From a checkpoint of a small mixture-of-experts model trained on Wikipedia.
Size: 12 layers, width 256, vocabulary 16384, 66.2M parameters.
Training: a variant of SOAP for the experts, 4775 steps.
Below are experts of layer 2 (counted from 0) of a mixture-of-experts language model. Rows are named router (the router's row for the expert), gate (a neuron's input weights, with its number), up (a neuron's input weights, with its number), down (a neuron's output weights, with its number) and show model dimensions 128-255. Each number is 128 + 32 x the weight over its row's rms, rounded and kept within 0 to 255. Numbers have three digits each.
Before each expert's rows: "comes before" lists some tokens at least twice as common just after its tokens as in all text; "mostly gets" lists some tokens that are sent to it at least half of the time. This comes from a sample of Wikipedia text that the model never trained on. Tokens count by the router's weight.

# expert 90
comes before: "|", "-", "=", "^{", "Personal", "Population"
mostly gets: " numerous", " Attendance", " different", ";\n\n", "town", ");\n\n"
router:104171099113176129073188158066080108097074107155170152090067175110153145160169129141170178133157127111121131124181138102119115115108112132086097118108089078160092114100093140194127078159086115112120184119152188197113127059075175119122130163139117104114157154160135151156098083088167149128162132159162050149157092105107135117116134140183120149130116099086139119156181174157131094151171
gate0:166144127135123161134056141150168150180148114132146131123135126114134175132192149117055068116121159086128100146119153087165136120157163113145066176174155097161095110098114096086146141132127137094160097128165188111166178126094106072186120132133083165155155188142129147074088111063145143166161128122079126111090113126096121132149158086091082129173132176162113171150104124135096125133117
up0:165119172093172181108151136073085103116146061123101081156101118084110143116130131101132107125111145106131113111172139113147119132060121102123059085118086135060118072131037163102091142118083111092113067128164102109161080167176116125124166121163161119141107119082030085092161108134103127144112118164141102080118146135117106104138142091146153195111140171117094133129108187121166155100119
down0:120167123117165176143094107183125166104137098164120171076170088151144195122143143146111179142127145143142136177134144167185048158103115100126093149068113214164141136114035140112115092142142123037123140073169119083124154108111158148165149117102120147142188129138187105078162137118141060138141125156149113201077145181168097143131128137142121095119158094166161178133188143141159120167105
gate1:158088137117094133141129155120172074187144107069121150169134120110126073175152169153122099146159109186120122136096078179079091212102141070123150131161164197124126103087155106151193195156128162112138102140151160116138174138165116167117133112145143056144135138129127071106103105123095127071087146112165121121109139116121151099095088071143139150128112127101149167199137093105109139160163
up1:124092108164134172076112109132171180075126122217115171132110133098078165131116149143096124091105139119090192106128105193166098102035158093139112145129140057115075107191162145098171071103137066122134127130056165133099153086142127134113150131193128115060201113107146149135126152101139124197113091138112133087102129090170134123155188139150110145141135136196153160193142108120159093130145
down1:156145114081033092156187201093082116112162061138126126106150109148140155088130162206166108124074176090141088143116094145132140141121128134100078153104129087179155126039090113203082094218100103119121135193125157113087119106129135113117069169124143131132150088134123141128102171089118101095145081170098122076152124133088094079126126188135129138084080185137103123156157103156122118135129
gate2:130116083091162079155086146116138155199112160120080116183111151080108091111150089088154113127110085132119110140122104146162198135143086086079141082132093129112189125138154178129197124139172163140116119089138164138121110111163098114103082162105097116119057147119090083123125112091083078226084130137123101108099089104166100126147117138057151122114050156196125118173109178129131100112171
up2:119094175105142153146161099151144128075144086112149130116104083130154170192129093134097146140156166167160100145100156169126120155118171083129122124135166098127099124117054086123113166177152156152112158125128077143145157162084153134120124110155146101094159130129153170144167152135137141122111121161138128156123103133062182170162117088144142141141102087107134148136198043138149126105117
down2:107154132164108162101114141148219072123132162176150088110099112183163168116080073141133118107124111129105087166116084096081151173122090100170111105092106100103114143107151102114139122131150127105152150090152180142158167103157126134193105108132135080070150156114114117112053160118068064141152125101171103125128141114086049168109095129070125199152152158105137110159141160130125144152139
gate3:112126125113112104106160140158119095149195122099111086101138200159126126097168095085130156150088156138127052069109037106108169117081117086140177133143147123146157160079150077166141136131174135119094127092108100141184160125158159098123141144102121080123086093121098105113107169130096111088137137103129122079091163162135141133147127098150121129156118102097140099101115114135137105115115
up3:158161133103156147044080155136144127165130108190169099142133188155121129148202113143124113149111104132082125165111116129088102166096137181130094099143150153196160148121122125115048173087166079105075082143171157099152114191096125059080079102134140141132089131040131140151140129178146102145178179133057167130153090106180157079155120113113121112211160111063079134161183123110167081155114
down3:146173160236131124122130124113195083152182121188113111161174071066123125060128089134156135169125163143088158121132139054127118106056086164133123117111151113091193149167121137122099100143120136100107123159126132109108188125116148110156144116108155126127145112080084162141161175083078106127136120140167142164135128238099128128104147119187136126177158090114115167147142162121143117139154
gate4:132087143168125148138186135099121144127091126133176098132112136136097109095121139092132055079199124152181110137065161148100126153084151135180095127116169101098151130092133165077125141070176138140141084131145117111144104097135150177117089128090183158127133200171069145113131137156141146145143115089155125119132207152110163089163175109097122139047136041116138126149108100133090109088073
up4:134103138091155184122091128132170086169068096201147114116219124182159126184091167120105099151109205133077113113230174140183128155134142161103165155129066148100117141128098114185170163195086133097109116084144157122092142098106129146126106085123139123163179100132071110198154137106113145075169123100140140117167108125162111122152054158116107167143107113159139165109121135142185163155107
down4:113141169068166187125106102085109143115151139099151131122131141117154125139168121189101183112118100159063121152155116148101115102122184151095123111143097191112131199113157091094132176095175100150144141178197075173113091102136118183189142077115168170131124147221106159110082129070125126136134149119120155155094115121096111141154078124094114152115162157107080118133116107133065162173109
gate5:183125087136134126127094118154097119158202139139126138166161056165160154097144152147119096123126140126183152123147107130127112176137177077072119142147130202098101171118062105125139104110122110185118090119111159162144145099128062107122090107092156083096215152143158115137114166116072090174131112132123170101102151080119182203148166091140122164116144104139120106027087133100154176113145
up5:100104110129121120092159117081130096103136149092118146139104142078073131128082121134121131134179164111147143140094140144109148127127075218100130133146143156080126135183119145108123184178141032094170129148131130089163161142138137134127121149105193168138107059064110089151145122078089128088131120147119106113106142116153122147143209124145096163149178127103188084194157096175220143116128
down5:073110171102106163139109143127080123139154137142118107132206154139170130131100173110067212172107118108175139097155164090154089144132166144110059081111132176149098169068150099168178155166211104157147122158144133118190122107072171123172100138078088094166119095122132119100106128068137102169099124114208144079142122139150146162141163154183112080109109092194187118196108133176109149071141
gate6:152128121174147124116140109166102184123136136110184146174156158196100157129139155098111152161108089111118177169124125129113081091187065115150093116096140169148085089068123144115105119145133138096159154105137134090122160191185108141136199071097146137155058135155157106093103130084166148158149126101149168112152119110160115169136146088078095119162118110146140158119113110150122081146064
up6:096102078146131086111143084172171109153162137117100142135106143115138104135096151141130184097083079085169137102076136161136129053168176113141152139096111143108139154132141154106102107146177138162161106140130111136157109151108131116192110122189129097156126068146165084179152130130108000159132121155104138175145157155117110145112129123101154116131172121115143140113130084146138198123216
down6:197146111053174088091139167214155165167135092127106108183105155146112095205142098164139151147165129109115056127156182120108147151097150161127107117116133121082164147106076122100185146153133103110076108102064152084084074099108155093075187137186134091142116122151110145167143138121136112125158164113138128149130129050145177105170106124124125123138157065125150113154094128169140158133093
gate7:177096136092129103078116157156148133117134120105153077154138134163172123073097146130122078129146153153124133150140071119120169129079172182100168144137136161162132111105209129080141111127158112149175090125126129138161108101174124116191137121102061131155123130099115142126085156121110161137123151061133121149146134161213125123153142149143132139104126114153156121125072107133089135081113
up7:151153116108124134115141113142183116159104145139098158135095160157120112110129114149092164148134056133085147152140123172134169191123111129136138066138126136147048150090071112147102158149114148111105164139163134172140200184087121073072144098139102135107082110159099122090116180121169176087111162138117146179121111126125126135135137152113126137121123047145215123127166143189143073150136
down7:102168122091108074148134159138157110159165100111108129136169126156097119134159146101152127172137133118108180108124100105144129138147166198162127172157098197197100140203105069153088075143077068149164070078122126135114129172086087119141119126103150108098109143111147122129130119130128145120095117159110162111164071121128076138188134108085163136112134093161108111110080065052121158128133
gate8:109146102107106130145115129158224096136141145149111091114116106100137150114123118103102115117112106112095161086146172141097164119146149138136155158130208173122164151122150161102162099164148143086147113101100118149121100140149108157093218137163117152143079148125140123117110131149136161082136092165116159066145089128143076134194051125163155105162132138166105125126127112108041086085016
up8:117135153145132206130146176139111118119222066100133155089159150076096143151113157096123121085126110156142152071124121208100125122091147117141108142124126102109067118160138135144148134130131126055161088136165086197166136149133149126133100137156085097134113160139125173149147098132111110119096072170050133098105169144148081061162133140153157133097116064103091122190184139114136131091186
down8:153191206157128095128084101088161086170156131078118058084126119146110126117058131128096143135146147095128213132148131109152117078111143157200123097124146129139100122151143176106116147164169099106129173078139122134086098129113161146110179125162169133153083148116183199163134129069057079156130102096139105093109058107110167168122120124205176116153151201134124133158146121064119182137072
gate9:123090129084077108136111165115152127127138152118090110074124153127118123093139031084136124074140153163130111086128175198124166125154114126116136127160141136101150102098078125158117190130147200095135071124054072104087118110138097135122147138094186131188097112162117096129120168166146197183147160164085130125141142146136135128137105146142148139074142159124103177088131188107114097093117
up9:108080134109049096105163102100129127156157114121086117080082112130107143111164123111150100110161113136072185091119158133145162122132052126127142169167124118103111102109088165110094159096088117076150080173117133107078138144122157093120191140071148188174078156088095123105131136129069145136123134147101144093110115183113176155135190139108170129104129125155100174110149114083184114099126
down9:118103122162137130107140146171186131165165157123052126093162179094179082118153104137110073180092134089154146182167077089194096182100141124099144059156109043118109105145138088144109126136078130126152172141160130079097113145150154094096092117094121107196117087144144151060097160168128145130155104116093130154187107177052107193116161178125119122143146135123131118095124152104071160068139
gate10:162089144184155136133113142090088113096135147111164143192157071203105093139145148102137150084159119137168138109109087147142124126101129165089111131140192101128144079119080108042138161144190157111082093131126179088203147160139127130060169156119163122118168141101074125099111126120124158179030173135116084139164168144107105201128157147142105093135145166122111118139192114144161089095108
up10:117141123137097135137078117095125117144165204141108095160123127139131133108111113116142142183134174135179173118115098087121124144183125132095105107138129086085105098154100169148161179135135149157100154132145100128118114143115154046160125118151138098154135142121219112098109074077107118178190158204184110138157081195100162131103096093153109108155098086159125108060130141085140121125158
down10:136142115075146181128129066098088194118154159147164054206115167111152157126148118112050116148154119134150179129083161156101089162103099153134119067118109106077144100181088076183097175098112147122128181078117127133136129159163166155143109113163148125150153088114166138129158184143132114091143180109201127168104115143102132136136120149104098118101098197113092144139120137090121168143153
gate11:146130087095156119111077094158157103133125085101155097139149139146111128128105112100095085101106126120159138172136133122124152125138130147148126158158177125103118168166149129121170095182119125105076120103134112113149137144110093072153130171096148146099045156215105120110145060084101080087135151219159154130117087184018141159107079150066139163096150095183139099178141185130185111118143
up11:165115110139158098082171109189207048095106149107182134164120147110116139107088139102148157126133113169119161119061126136135172130112133152188145206153153065124134136148085112118216145157152137061166126152167106162153141139133112090130075113082130138105094149160050128174117162121099099093127112131169145142134097124158195138161101139080129118130159155121106169136074120103148143101163
down11:131145138108119165081097153202074103120100118087105146122044185093132150167162110068149187172135181088133099100141139178096103142140152143128120068150163135131188153132116158123102071100116134130188211147159139092096150099126143108156162080064071101133193126047084118100120092095163127150132102132021153169155130092122116089068106111104149150117141112136123109120122127129132122186106
gate12:079115055144095094179114149147166106060216182109119106194107160137126093130153103104090162169134141122144054145106098133127126151098114141125168140085128094087101113108099124090146161144145102110119026109134117155060170115108133076095165120136099132180105093136145110070100122133156105165144126093144123099176132182146131149078061130126116130124155140128124126087133095080136137094141
up12:140117131102090083159153114152132165115095117115157069142179153136102130111091170129102150135116122143120089136124132110116123094127077122132090175099181096097158116114114147105187164128105098127111107104140136125129142137023071192131103233090126141154062081117082082151084147091138089141144138143070082125102115088102090133095114124140127146139138166183129143175203111119128146101174
down12:117092173152114150108102117121114142150200101190115114158091132126142079102104227140151089147137168078161104120133158075142129164143068140101163166154121088191131106136109080107114141108046139166144099107147135123115103137075087099158097121110065114153213102066115153129150058153084084122068104133147178073169057180101124104147140129016124115120129108148097156173089110128163163139143
gate13:153099142091093101120144107144086162165119139153130127122137153133130114129144118084095096152067091142126173122110128155100152148080095106110075092113136153126048113186119136141173162102156100190148167099167156136131116069095138114168091114140108201145161092153115082119207103124133190161076157077064159179074157095102138104118086158085155119102126073154116148150097090100087139078093
up13:127127056068139088176102168134128174165117117126171091075156148164164096140102089105101084197104100112069089122111186162070103150109063121088081057101124157101087080153108118130178113125115161134114135114156160068110118113122118107162112088144105148150141131158111169162156075175165107186063068123086129154114122176063123123126078138128108077120072111121138111151085096085113138071164
down13:112172159120129093184104162127118082148191149054149152126033119099097072132090125130133114164084131104108137136122133124163108105162150137091136139133169097120130121109054095142153064113146142149171129211075142108144081111129148071072100180092127117118140134076098157158135127140135113096161116117042110177094153143109116137167088116145179109108143118170135079102144138079093089136116
gate14:140179124096100126103055151179102169146150177122151123153161138161166131129179132105139131131156093127096110084070128143085103163126118171115048126148137148062097142116112142145153112120124129130183065097116083168201138157111153155130155094114159111069149137141162115103140132117118156095097115144145117107141175161070139164184089145107139176134153078171131186122165131154101089061157
up14:157124087116114105075154082125100137184110149154117183152158109112185154198135103170099156119133144091106117150143177142107054126185125124073136138079151129084096145128101118069159111135112131092096157094082117064123124182134149099183177105139142136109154154135138132151113156055086101096151082214071131141159080113092116139177091121104116151149172093111127040114114101103111124117088
down14:120095110127088145155083142086081131112141138107089102138106137138108105111127110117108143110132110163115062154194156139139147155139156151160129155131156115164143181135100135170107143128171132155145133150147224094126146132125104122182124105096173098097098081084165069106134109116122150186196155122122177171124155133133132082106136100185131191138107126131200169102091115127139091133144
gate15:150048069146137098114133112105164143169161115128165156145093120166142109144084153098135139156099152146128113123132151110141151107150194147164096134120105158089116157174115151142159097133120129152138087106140061087111118142110101105142101143149155132102110169146157113097085244171103140193125099191145169135126086133178123114099124084163087182127094079173113129159094071120169083148130
up15:069183110091095164145122154122041097109094148133115080096129110142101156153102141130185088143154130144075108138107128150172137135092108143142060078141029160145105058195135154043122125115092180105141098132147144105134124131168116104167150115152139109104100072088018134101115098126174135140117144101085127107163190100062112109072157134108145142134139140145186175101134083147093188154155
down15:116137073121162130146098056080127163089119191093126104102172091106147173130094140109209111145117177114130102077211082121141174116129131086106136146177134184081122139142145066129156119106079095158153198107118125144112100196137087143146158133138119166146076157106164094106128151147105136146148109133104139172123128103134157037142086085088173083167146108162112139121157113130172111135113
gate16:092089143123087132147123115153146111152106117110117174125138163097119179145131078162146093082137143125095125163156196162146108148073147051103131109122149138104148090135180104122123216128173160200159135119117129111156086133198114151157142126089132070114097113185141147124103128141131213114122151125109112139092140038163125185079093098076127094127087116126092130155123129047155146114138
up16:128110163184145168137184097141159132179156149114112168113100040075094147130183104142132153078191112117092076168161122161069120136154157116133196125068128150090137113112127164154128134106135132142136135095169080150129115078155146107122118111146172058121127100123123129122164098119136076087089120106162115176136125064199116107160135131128155150139134123125119120198107098124168050062099
down16:140123150123134097162137172115064069160072128100090104103113148120098137081146109111137094146109098130133109120085159140161068093116122200142131117139108191147152083120142182150157142116154165142073137150128090143117106096157090112130112090195164114104078134132203119071153101084086151095135069168041117136109081180102123145116114147028130071160147179157092162132180062118135154099115